{
  "n_experts": 128,
  "balance_loss": 0.0139,
  "balance_bias": false,
  "head_dim": 32,
  "norm_place": "pre",
  "rope_fraction": 1.0,
  "tie_embeddings": false,
  "init_std_qkv": 0.0383,
  "init_std_up": 0.0383,
  "lr": 0.00261,
  "weight_decay": 0.0,
  "lr_head": 0.00853,
  "schedule": "cos",
  "batch_tokens": 262144
}
Below are experts of layer 5 (counted from 0) of a mixture-of-experts language model. Rows are named router (the router's row for the expert) and show model dimensions 0-159. Each number is 128 + 32 x the weight over its row's rms, rounded and kept within 0 to 255. Numbers have three digits each.
After each expert's rows: a language model's description of what the expert responds to. This comes from a sample of Wikipedia text that the model never trained on.

# expert 33
router:165109105115184116165084104120207094114130186154053146101126109171106141185165069103121185124158137156189145166158038121166131132132080110098142130144118067108116098125140097126070101173170149083137140098156108125103093152137163094136155177161088147051120146136169126174176161196089158113176079091140114124127131133102129131121101109107114140093140135127118097150177154115131188175092101143171119151082113139139126188153131167155114113176094140103136145133140101141169133073080151
What it handles: Punctuation at line starts, mostly list hyphens and table pipes after a line break, also colons after infobox labels and sentence-ending periods.

# expert 55
router:114108101120118176115107178060117091144098124130179158128083094092145154099156185130154128129136090187068105164178083146126166145149165164158084137101150074138154086146128109168091202081115118104122122127150105145101127090092158157163103073151094088153114128154074072125133091055151085159146155158126092156204113130120133137122130185156173106176089133118129159119188107117154150134086153150172169123145095101116120150108131149120128128164137082086127133077083154119223117146166169
What it handles: Word-final pieces like -y, -on, -ley, -son, -ish ending names and nouns, as in Barney, Baton Rouge, duty, army.

# expert 57
router:105136107087215142127106105145118109083134141110114143138112120158153132120153085165134144153163091107212167125108131146096129074158081089153125098123078117105184090181124094120153133164100164121150129175066113104114107105121130165145121120120126153171164119107148045153054120081151123140114149111141157133119116150150156101191134180137144083140117139169094090106114164073139131147088105150224152107158186090102156115089118117113178116096096166046153079078160090094083153132118155
What it handles: Early pieces of common words after the or a space, like n, w, m, num-ber, gr-oup, sec-ond, plus one, two, part.

# expert 5
router:100111095165126092073168145168147133045189155158085136122166067130128104150154141153100130118142185171165093121126149122106137048136144140133116138166132121135159127168165110132175096104123152111169135082117118146130109082146138119157152098105122117140138131114168147140055074184138084159145147091168177127144120088156086096161158126155097122107181112155103099180085200060120114060102130150088115090094147104121086134154082141102159100099197182130151178121152155176156110116136197
What it handles: Single initial letters opening words, mostly W, B, F, M, as in New South Wales, West Bengal, and spaces before years.

# expert 62
router:139140170073157186110187106132142188159202116114154153171112165095080128100118156093156148160083150138090107110109159160125132109185162125152099106208062131133119121081115107161101115173178104129166185097179098093148139098117207129139195111163119111120082113146097124097098136120124105161061122147191115142178127108103103128086082152108102128132124139083149167117206095186127166122134126134128102103136103147106086149146123085105128132106111074098137135144152156108178124189189136
What it handles: Syllable pieces inside Japanese, South Asian, Arabic and Turkic names, such as Miy-uk-i, Katsu-h-iro, Moh-am-med, Thir-un-ayinaar.

# expert 4
router:168076152153127124139120186116139160129173113154081173117147132084110144133067139138091171120121205153088195110152087128126164057151120093143131083116123065153101123142144080147173088160113085157069111129169056162077154126127173138156079095085107159123134115127187093095130130164110140079125159112163139111128056096126118105172142106140121125120182079157144110168136077100142080136099100103111099126128151091116051170143110178146124051129151160144123151130135144113098115179115185
What it handles: First piece of a word split after its opening letters, mostly m, M, ch, v, h, b, as in m|embers, M|usic, ch|ronology, v|otes.

# expert 22
router:086142137114084170096154122168125184142131144151118095176138129104148158165139134116119146094099136096137153083126075125136157135084140172145125151133124107125118092093113144103076150070164148136087121156094095069132162121152082153134192155166173130112084136126094159191148178063089179190116159102123119122146170120149051161102165164110164139165084139125158176113146114189154189144180151116178172131169157136108185079101159085112105076072074159135159100139087120148066133153129128
What it handles: Mid-word pieces, chiefly as after e or se, as in e|as|tern, pe|as|ants, g|as, Rele|ase, and also du, ial.

# expert 47
router:147145107123140106133148119166165127143107103050096065069174095171043123096131078135107114117175085134100151158174101078091134136110167133156100175149132112090145164150165107114123114129105099216160142179146107117199077167152150091112089133119137093160143107109114161129170096149134134134086143200136172177139129139125079192158113152184138169116146123122127043107138168112177087111129147131200174145139141159095128135121109116078171133126152163128162132111163094178132127133139078
What it handles: Final pieces completing words and CJK or degree-minute symbols: Northern, London, Silver, Dawes, States, and raw byte pieces.

# expert 30
router:178173038101107065151132140083180171156112163095113095063155157169117143088153098160154101088169161185172174132123107117094090135161113113126123090116171089152152129135114099121174094084150125127178056104126127114141103167154190168118117155172136117099141153088144110131183092157103161155130124143137133085125157137122150086154095153139096149125193102143100097118145153151153123158151175154135101158118079177155106186211115076147146147069128145144176095091152081160135092118158115
What it handles: Tokens inside tables and stat legends: row-ending pipes after separator lines, capital-letter abbreviations like GF, FRA, and = in keys.

# expert 0
router:130101153121154136119141159142145104143143108160150182154136166126161159159152137128191128100105149105121109117135117176142164196178138101118148124052110124107128082123104181132159141098078201117145157113096114104104165122109126194209192103126088120181157122128063163095179160101210185086099074097112046125102082121096123175157147130160151113155104069114085179133135120133127099157135103038095156155144106085134122100110128115170123114137102120123097144120156130116156194135143126
What it handles: Inner word pieces ending in a consonant, often before -ion, -al or -or, as in munic-ip-ality, coau-th-or, Ed-it-or.

# expert 12
router:096118126119159124144117132125122128152132144127183174178101159139108124152163142178058141133121136088096081139149116170132172114135129123159118172044126132133140119111088105109148165122080156136095092096120115107198109122178098086102109106134067177157143104125148158157159140170161066144102131146038075160124145127117165143184164161179172046087091165065105087107160102162095093137164143122108082098080130099163134175076156173111087162135120101126103161099108131074084145095111148
What it handles: Word-final or near-final pieces, mostly a, ion, ic, ine, in taxonomic, foreign and proper names, such as Plant-a-e, propagand-a, Europ-a.

# expert 60
router:149202108112172112144080132124104076097110123110083132113110154092099063091135095134147131159167127170193168116113135145064085166098092088138072137133137107112178150185042140128156132135195147104175066153140151187150098195123130144159132121142135135124070144124118092165147133119143142152121157125109159063123095121193144134078073117158096123133129117129116106087107165133146138148118097122117105116151082196148140158151135129127160156146093164192187130188135077078156110071117161
What it handles: Periods, closing parentheses and line breaks ending sentences, list items or headings, especially blank lines before math formulas.

# expert 38
router:121135137147175104142092069135180101100092108131135161069100158121121148159166081131157115093135162112168160148138124132122115133095079147055089171147076116102154180147120116076144086085158076107204115177129137144170164143089154128153102140163117124103107127132133101124183081196144132074138133132080138138142151168134105174089069110168108150120163150128140133151146196097129145103089074052106150133099097165117067182132181103111142168127148101215124098123178114130091104087115099
What it handles: Periods, semicolons, commas and closing parentheses ending sentences or clauses, plus heading-closing == marks, as in nation., (CTS)., e.g.

# expert 19
router:109133101090085125096172090141117194098161168157099080098126174097087130115095140178094107164109138158064128167128210099120117122123174117124159065182124144177107101136159096099162154176170123092140119086148147168082127096127186089115137185132127060112144138116140098120124107138120117151146121152182144127147172112086110092103135134084085186133153124136159106147184114154092099119091139138137157060149148133116093203149119122119132114050097210115094177140085154089160113120139174
What it handles: Byte pieces of accented letters and name fragments in sports tables and foreign names, as in B-ü-yük, Böhm, Sá-n-chez.

# expert 48
router:084139155184187198111190119168076126109216175140127109106122142076147099119123070157105161125117194153137132098137113185134162084068082125148106128131094111095122096111126115130124083115120106137131126120138153122090182099120129147057144151098180143093123106151167126105160122147183131064129141062168147144094098168142128111112123095109099128092192145170123098183118117087160153134084086099079101090108105059137098136168168148093087097139124173149119144099141102080082100123177152
What it handles: First piece of a word split into parts, often a verb or adverb after was, is, has been, as in sh-own, att-ended, per-formed.

# expert 11
router:095099096153058133121083138093140088098130090147130142100068101146126135159142117138115067191129182122079131145145127109139148051112145120151163102124070171144184102116128149168142114142137119166121141119078076141165119056089092089163098117071069099129122107136152114104045123178160140107120174090163153158140151126152091056110126097067053151146130154135118107186096089110102133135118112165140093108161098138094156171164127158174171111054141152095142118113147120137113142086131186
What it handles: Inner word pieces, especially r and clusters like pr, gr, tr, after st or ur: astray, contract, current, terrorist.

# expert 52
router:101091164083113094104117157136174124186109181085137096105151133089157155126113141193177092105090118164110085145098122116189168096147097145149097059141108075117085099118171061123154162182121143084133128132052166098140068079145155127157143140153096104184153092133070175084183146118200172107122124113114133154160097151134119121129152130127099090147152143049091116113163126102077084146159104131114104098163109128166109135066095140095131158109139138130094120098095115150175167170092108
What it handles: Inner consonant pieces f, ec, b, ab, ub in names and words, as in Ben|f|ica, Cz|ec|hoslovak, Gre|ec|e, com|b|at.

# expert 18
router:162088123123101150142138110109032203126116081110157154195050131182105143134133166091102118130110085099163151161106048134062123130144160138124175162165077157121107097173129129129054127085113099135163129115160071127125150117119120104143088101139159099110147091140193053095054123124163137198105145134159122082071143177129158111118134093142151118180119137152141115080132113149169114144112097178161146147105130105106131070129135103183112097146124052145105151114151114146128140129122134
What it handles: Pronouns, relatives and function-word pieces such as which, who, they, other, those, plus wh-is-ky and oddly split sentence-initial words.

# expert 1
router:104145099085145101055160113122195153086110168103149082108135157121153151099098131089133056149150098134158102158087155121143166170075109144156129105118135123106135204148121094135152153154195117065148106098175168132104169180102183149154185170149114103081093156134151131195173143156101077147100181093154151112107150147112098124126109114131171203115144168175097074162179135087145139131160112134129156090138095143137136133192115074123114139078133162105183100125131163183126086108156127
What it handles: Articles and prepositions such as A, the, in after of or at, plus the á in Fernández and starts of War, World.

# expert 51
router:077133126120095187151132175096083088155111131131170128159186137118097149111168174115095094149113131081134165062149151116090159095134193124145108119139073046133156147090092178124045104104108200144168102094138128091130158154129169163150167060168128178137146121176084114139134192091185158133140145144134077136131130168128156158094117146096120095128083155123150133179129108157107116102072159194110153127100161124176148123077156080100115144060098137137116148123093111123092119110151091
What it handles: Middle stem pieces of common English words followed by suffixes, such as ag in languages, art in heart, ok in rookie, ort, iz.

# expert 24
router:178194068132168112147106096099141064060141117085103144117146126169100030192127100138139163141178090150149101143169088093133127117167122089120115106103158080094100103144117108151094113137159088149159160159157138147130101167153117107125158178125135119107131172088131107163136095148078111115157096093080129091087142157150173084161109108125139161079143123079161055130138185124136179104148094149137100204104074147155142075103118182162124110095107136164114141116086072148115146122100186
What it handles: Pipes, dashes and equals signs that begin table rows, cells, list items or section headings, e.g. Preceding station |, ==.

# expert 26
router:129089126124146141093104123104159136196127125102102086121108072117117117129117198114094064103149111102138154157062144109139158146150181181182130140165121124133147110161175126151074093128125075133098114101199120113102107117123156171100156093123123070079181116154159181092173112095092091140087115182143112091186040163156115125095114103072162103157167147135156180116125119099096139145136126133125133118116182166062123174170068073115140173140143102115173166155167118130168111169102104
What it handles: Inner pieces of proper names and surnames, often after H, B or R, such as Mer-ch-ants, Ber-ch-ner, Hough-ton, B-ish-op.

# expert 29
router:099179180092117169120106210077113135169149134128142145090157089122220066128120089159127168105127139135160094078119116145165158144048124135087130133107146092107111145146152170140197142140096148162132131089080132134094158150065101148144142148125192133157138111120133155104136122130119113082175148093056204117088085125131118141079168138151152181139124114105133096080054109136173104101132140109087155099122189125106168140164104130137102163168184113154124122170173072092154134105113103
What it handles: Middle pieces like ce, est, ul, le inside verbs and nouns, plus prefixes pro, con, en: succeeded, accepted, investment.

# expert 37
router:154147151112157102141087135097129074171144126122156137116159120138106164141189118130119134103133151086155207096107171188124135125142118126176098181112120191123206106067162139154144123172084159111122067109100125179127114119068159100130180148134132080118149167155122165067135187138088109140139163090123129117138190088156198097132150087159184098114124097135102198081106189151146130127120171167102120046057138135160166180144123145125141150098081139107133117114101119124116115118082158
What it handles: A lone t inside or ending words, chiefly often, also brought and Chevrolet, plus word starts like It, cont, ret, sc.